Below are experts of layer 3 (counted from 0) of a mixture-of-experts language model. Rows are named router (the router's row for the expert), down (a neuron's output weights, with its number) and show model dimensions 40-79. Each number is 128 + 24 x the weight over its row's rms, rounded and kept within 0 to 255. Numbers have three digits each.
After each expert's rows: a language model's description of what the expert responds to. This comes from a sample of Wikipedia text that the model never trained on.

# expert 26
router:106166146128147111156128151125115125115116117098112182115117112126142119122091162109088113152080091180127103121105137134
down0:166124146097117111141115132084140103140118121130111106106161118110117128184132139113116087097156113175153127106081156131
down1:136170134126148117122106144132185123141129154179151114113108174060117096122150141131148128113096107164145147121088139072
down2:083122069158165151136148105132133110163122130129117144078100073169124167142102142167149140163130110112123122115125156124
down3:133112112142108122102136119144104140158137077137177101142085158128073110153150121116127095142147119099154090159090158128
down4:127113105105143155120148123119137101123114156135112122156123122152114094131084123152123096154201129116128086123105149102
down5:146154141090135121122149169141113154146149089201127142124112106120098107122131112123139121083125119139111153142134146149
down6:155127134110106105147117131137127111128132130098138141112151153138140104144120154122148103107114165123126170123111134104
down7:140097143168065126171115077158108124132097144140143133134109127130150131141113061102132171095131136138149157116164132130
down8:130160115159172117125140170126115105084136153162131183132148132177137153127143119105112119125135130128145139098126115136
down9:146115137134113151166148129157119107088117105095098140143138095164137093113157114119182123140113131144132136129137156105
down10:129114125151153105098105136133131138108187125109130110112164116151132116164140125151124105127150169115089115141139136128
down11:183087140101097100170127131140156186138118121125166118115056140154119153111148144122167117112108133135129132166117117167
down12:109133104129152139135136167125102120129126118129161128095134167130157124141158165124085163138112109127140111123131154139
down13:100120083149157122120117209122097107126098135129178142142087171097112124119122103093155124127114154114142081156129138117
down14:110134144138147114135102126095138125146150122126103157130119106111106119138147106103120119089147151119123104136096106115
down15:151099116112110138100122057058116121152124101169161155159138146090109095129112100113136074152137132104160141089145129153
down16:143120138117110117095120119131117133128117159178145136086098090120133163124135138097106099129101131119118118074144090116
Letter pieces right after a word's first capital, often in names, such as B-uff-alo, Mc-L-aren, Nixon, and single capital initials.

# expert 5
router:132197163112125127139096146110136121106120139118119067083126151127132110163118142111121136153091104134116114132092142131
down0:138131158135115135100113071168141124100115125129122093093108084127136130136096157137158146135162117124112130164095114118
down1:089131135143112121110155151194148149150098125123140132117115176145099091134124108110123136149095113120163124129136130103
down2:117118144091101128127051129128125101126130112107101158158121111101130127118136152127137144131112132140140150124122126149
down3:140095172144170141132124114134104144136116121159157134131148094166142149117109114123098153127132111159205131138140134111
down4:122149114140138134106130116130092116131124125136145115146126153115098123164150137159182093114154122082152141155117076100
down5:120162107148150147113138155125129119127135140119152121146123127153113090147132135161061117073115157111148124122163083149
down6:137097122096135127119115112151104136126161140100135121150089160152098092117116102131157110107106133126127139155178143138
down7:105117162128116122102145137114133090127152138123116150127121176103144109081146143158143135173151095166146114152121153142
down8:135129079193132104102088167088133177146114191158141124115131143127110121111130135114162138112124105141186098093133084095
down9:133130121121159104117071153150102128138124160085127137121109101101134108108112109169132140154126146095099162120144148119
down10:114126143093089125113095143131113170136125110147168139100150163121123088157119145116107137117136118101096129164164087118
down11:126122150088137140136128141126129139076117126139142169102129130090107114153108120133156104134109116112133160140066111161
down12:122120141133165118121126109144090123116175127076123104119157125138136131090116120151136138142125170150102109116148112167
down13:161135113200075134126155128114109156115135082123138148128108132112163116121152158075126147119135106157119119126098171105
down14:160110102141113134107165110129113151150095138146120136112101105127116091134105116094146174137124099118111112161135116097
down15:117120113119103156050111158081197129128152136137111118110125166106178103115120157118106092114153144137128087102200099144
down16:124169146089081136140145154151114074125129099124138144148161141080124103106157069105108112098123136112134102127109134132
Single letters and short pieces inside personal names and foreign words, often in sports result tables, such as S-z-abó, S-v-ae, C-z-erny.

# expert 4
router:115158148167107117143117167123139113104112137191121163164109102082153202165131095124135126157135130141145123133111134117
down0:113143084134181135132140165119167172145144097126150154118119146115123144118150157094129094075086115116119115116142113153
down1:123143157078144128157165136104157108124170112163116125136098119131123167089162127140114121142100153161117128126166147131
down2:133106131133129106132140152147128117144091132142100131146139105162134134127099119176128124096162131129175119148122080125
down3:154129146174113124127144145116113140120134129083170113156122128126112092121079122133200132111139119078137086145137133094
down4:109145088087108152111175136106137159122120105126164145110089181130162134134140149131129111154125128170126141146130147165
down5:126127127130101170117139137156142155110105135086081145102127157149107118137110158116121101141130145102166127135119116134
down6:116118148156121094126151155162100123107113164131103091167132140153143143107102115153159115139132114138109142088132160091
down7:118116144114107103106100114115109138133087118121145111143135137175160118150112150154110078117125089122110114120144104123
down8:127118157141133099159088166136132132142154106127152156129115148153106070089114109127147146143159101115134142121128118146
down9:129148155113145158121130160111125168147134151185122132156163152099172134117136073121082148118171185144172083109119141152
down10:110142127147088161104144135165120152112146141096138094100118124133107119130128095103147111111137139156112088094121125134
down11:110102148138108114131053093097130124158094078132118106150166115112177113112144149073095120127159143093092117171151110094
down12:127131148135156137093111128192168116156081105096117121114131076134127138089122188101120134098126117122129100100128127111
down13:129065098155154079112088114113117120140086159151135122086118131155130148095137174173134143112094103121126146141101119129
down14:125120091122131103155106065138106144123177129138098087117177150157102162107131131111114104137151129114134119117094139111
down15:125148116112184105126110109125154109146103101115149140095126141112087114075134094148096111108118113109153111122109116126
down16:164128137146190092141103145139153168107149134145140119093140153148185133144136160113154132149142134098123101124135130113
Single vowel pieces inside words, especially names in Portuguese, French, Romanian or Slavic, such as d-a Câmara, franç-a-ise, T-a-ipei.

# expert 15
router:143110159157141095122115101132114159096137118144101155101093083115140136171115154116103109145115075125124121154118140113
down0:130124150136124143101121180096134171108175133136135139130157130121147156140126174156102108105089144131086154101111102133
down1:126130146165128148102111140128146092159097143106157116114125170108084142121062135129179103138087140129109111090099120092
down2:106119106107127103117194100135120119122096084139134118117098089151141115101130120129135114165124128133121144117098171133
down3:117119165124117118124125162111175121130081140120164183144111141107172139138096126126140131155143120111117116161125141120
down4:099138114077151133142127131104146105159149090126110112148144157092114142152082132163163139106122138097116133123128125135
down5:137152136106092153123148110114166122122167100089146123124173095144108163126124135119135085128134122080123118147142094119
down6:093118126101149105117133140151148139129112181116109121163077114066112093169118143129089167125130118119130111119142098085
down7:097106095132121152095143064138144111152136196113098108066155075165079181137107124168117126115141122154106120146129121093
down8:139166129096121105121110094164153120128081120138127105112140103080126107107131109133099122139122117084149123131189130167
down9:129126116103142120142101152151110126101100150127122131104136128166098146109121113118110144107134120056138118114107129113
down10:121124133181141143111136124151125126116140118121137123119117130099154110092140176139144138117117117161089117137147145108
down11:167136130123090128110135096112124075105164140127111127118139101135138115146136127167151120143147152128099091152177079138
down12:140115095115146122180159139138100096147087142103154140130123161122174081131135102094125140146101137110133132114149107110
down13:091104116132159111170104100137132152125154144155082119138155117102134108157118133148184126096113136136140111148130102152
down14:132110131140113146171137133134129122113114118138133098119167160138124134117189136131128136154147161117114108144114111167
down15:143137138101139118175122140123139129127085114162124116121171193161110166124089186148139129125132139111137136138122136101
down16:159126106134147148149132128166115125107149102069141089098123101088101100122122134147113115163142098097145118070142122148
Short letter pieces inside proper names and foreign place names, such as v in Corvoidea, av in Ravenna, l in Bălnaca.

# expert 7
router:117157147095171117119094103188126110134141129116115150130099113114129100152118144146117156155108133095126111139094122098
down0:134126159158119129127123179129140132159111102127139123145181155124162142092146134141099158150107153152120146124123063087
down1:189119107111163148125104126111101134130141125151134121172119150138113168096141129144151134112102102168170167118152137126
down2:134139092121144131109115140136181118107140115136120145122118120170103126142141076156126124120160120162181157170129126097
down3:092157134120124168148123158117127074136160112125100125136153125125123137130091103131137103135165144102116122079127076082
down4:114097083134111147147130092128116120122123112114122118074121075160135149144136140135137086145138105094112134094153122157
down5:118117136144130138118121104115134117148129104144126091157146146138159138128169092151157131142138132111115124160151163154
down6:158128124118117094074128111143133117131166128109143124110144069136094095107090136168147138155135111120092121126133162092
down7:160115114140131126114126089119104124141134118104119138158105123082105111155093131108083183154125156153102112101141121107
down8:130172135080118148155109132196096159097106126129137141093134167143130106163147121140163127143102134129124108134106137135
down9:136080112144129135149157121113094131112100154126082111086136086144148133142139123138146118114120112109176145076144128161
down10:122126094146124102106119168129099090162127111125133130117104135126097098090145148129150122120101159095139105161113128134
down11:154128096141145132165159122154128148082128112164145110118118125164102149161156106140125098151157160141121119114154075110
down12:144109131163139122144087114166161150174117179136111151116119136118124116117147141154132123161130161135154116069136137073
down13:094095135132171140169165133101130090154114139128087141164169143116110069129123120124138138127121125135142098072155092128
down14:103085114112132120158133145101084154137161173140172136153102133108106126070120149086115176118105119122127155093126166124
down15:085115154135107096108152104127143109082149086094151143106118169111103122136134135121174093140093106105099138112109152137
down16:188158131097153119167084111115147165128125148117116142155159106137151114123100132146138114119122127195137146126121121111
Second or later word pieces inside proper names, especially Arabic and foreign names and places, like Al-A-h-med, N-erg-al, Jac-ob.

# expert 40
router:141171133118165103172100118139100153106084177117112144152136138123145114125058122132112129137116137115106146138148157136
down0:115125140128118132149136133139120118137141122177135147117125081142092141133119128124140084095131139145133127149162124106
down1:114097122092159138153165141131182143125180099122094101096122122105121144127116156145140082123103150081122092153112075117
down2:144146163150095123123126102105087149131123114110162140127108101137128095115119132125078151087131117180193141119164110139
down3:109137078113114152098127114123127132075158145153157121116090083114105102148111132163123135189108165130145120102154140128
down4:117146110113119182159114129099093143127121103117139159161118136135135177134090112174138163120140127107070160075123115125
down5:135144144152156123133106130147124104152146119129123127151082102138153101155136153152154105123111119162119099133131108117
down6:139150096070115128138160131127136103128149088170128146128140147109136127151137083110086145136151093141159123149137139157
down7:158144157121143129135158146180120132116110107132116150154113093165073121093089162128146142109134087144105115166120124165
down8:089111123077119116155089144121107077133108107116086092103134152129120157120146103127103074098146184119143123127145113139
down9:170149146111139112159111116111151105124128129140138148105158133140123138153138084155131154136083137121116129138129111125
down10:169129076170186128184142148099148140142126126110138114104132144118163153141102141104133126114133111117133130092099113118
down11:164110132149136131123146138100134121157164183128098140154140202109088120134131133169138102099119103158126148152098134142
down12:121138133127133152081120104115148136131149128118115130142117086129126138118130121134125134090118090118159150133135110118
down13:109125121160129141131140118134166126103093149127097119133148126130109087144098139122109130115147137162174111148104110124
down14:113123113123141112136122143116093118109086149130136113105141063121066158170126116092143126129141104155143107090144104139
down15:131089144196135152127077093130174138116163129138117099121127089157102123103120088128146137108150122097125133116160153112
down16:121131114110159098142113087098139101138151183115128128144157149127108135110119083129163130132169155088143160114099147124
Final pieces of proper names and words before commas, parentheses or 's, such as Roos-end-aal, Gran-oll-ers, Rain-ald, Satur-day.

# expert 46
router:132186147117168133122153100129118135132057143140114156128136127110156137127130105146132082145147151098130150143104157155
down0:101118117159084147099112107111125132123133101119120147123177139129112190120138143132097109095142112119114123041129137130
down1:148163132153133131103116125076123139120120115117139159137111127162118124154115143107140085125151080098169161123129102147
down2:135171149066120169150161152120130089113110057120112115157122085129116178085131139124111152159095147101157117132100116118
down3:101116099127100184141145133124150114112108112119099123127131103107108174094122144125093089085114111148155157125146085139
down4:085099133083113133125146144131107097131120100095159100151087075100126125045131123099135155162144133114137161164139170107
down5:104126138105168135093119102125153124081149127162146151128089127131095119146128114084093132142074120123115130104138102137
down6:113120157123163142139179081140087137124129138127118119128162113125156131097114138132124175107129105132158130112142150132
down7:077125147149110146143159107132148126131087078117102118145165136095151170156116167115158142139107149094091154116134161132
down8:136110106121119090072116126125106093136134155067135108132135124111174112149125130091142110140137127146151142147161142111
down9:121136116139127101147134152117183113121124149155127115132125151138129121118103133150141126147117145117096209100144164135
down10:165110165158149101164111128077113111170127125127118115134120143120119115175140111135108075100171095128150103126152139139
down11:081128119167147163142121173115112118110126125074124124142109092104085182102119152085159101136161112108094126067124131119
down12:124105140166134150166134122137111110173112095137131150114081160097151110107157124132094137092137093128131107148119077136
down13:118138130077172140136160115136186100156147135144167125101146115154113114123165134141155140137070121120121108107143139106
down14:140153116117103150128127126152131098133086149116132168181136153110088180081174122183142126140132114163192114149118123153
down15:177155149154132136101136115137141154105140126131125145114153089127106132104121137108123096145096188131169116173145112131
down16:128109152135057145141086149147119081122118140084117105128123153140100095095103130116132080143122140190104151155212114152
Table cell separators right after a team or player name in sports standings, plus name endings inside tables, such as Cambuur |, Nor-way |.

# expert 1
router:103102140156116090141152117141130108121081101144103126128132132111163134126104141141100106150126097144166154152133127103
down0:130100085150127119123165117095147125089078117143161148178087118143104112071165100128114108125165098149122144117096188175
down1:148124107106110126140164126120111130163087136115150151155121094114117146113105146130116146083121111126154122124180111148
down2:100110181121097143129091043125119117117162127107161132101140131124107112154174143152141148128135115110138134099143098150
down3:096125115102147128120142114124133129150117108114121087161146103127126134101069130183123105194136129107169157133147122092
down4:116142114116112111130128165105160140113113111096072114130123097125098127131149108131111063141147137156131136156135105139
down5:111110088134087093126086130172126139121116140117129120150147116072121145104130135165090152132119125138106121110121147135
down6:131149112139129124140145162168161138135129093083138125132134133113100105091132197129076157171127126146150141083152109142
down7:131094157102159116129115121088144138110133152111128097129131142144113104126159099109133110155102109153109133171119099112
down8:112106075166143100180140112125126160136108125122104108096138131114160099167122170111129121095162104111119146121142123097
down9:130126125115133149117123125125123126156171152136099112118106134134101117146131120146096161165110142146141139138129131118
down10:128100134090130168149154138111133191115116127123104119129109137157154130129140125147132092145130112150116140091161135123
down11:159163130107112156093112164113093108127159132147166116144107152101119123121154096102089141097134151106143103103115158095
down12:092137122134165182107163119124108147088089144118111130112158132096125124159136181121122121104129160124105093165123141094
down13:117155144153143133140060138117134119107145154134125117154162101115102120093183111125141139122128094117125165140161106135
down14:147140159135076142106147171139149176164093130142056112098113122158131129130143161116127158103099134130142112128132137141
down15:146077113152139129116149112138143147105134145075123125057128157055089155113165137119157142160127190149109116161128171099
down16:124091102107122120123091149106179125128121124122166115141076154129127088120148126118136116137112170153124073106117132122
Field labels and short tokens after list dashes in infoboxes and tables, like Department, Label, Genus, Magazine, and age/date tokens.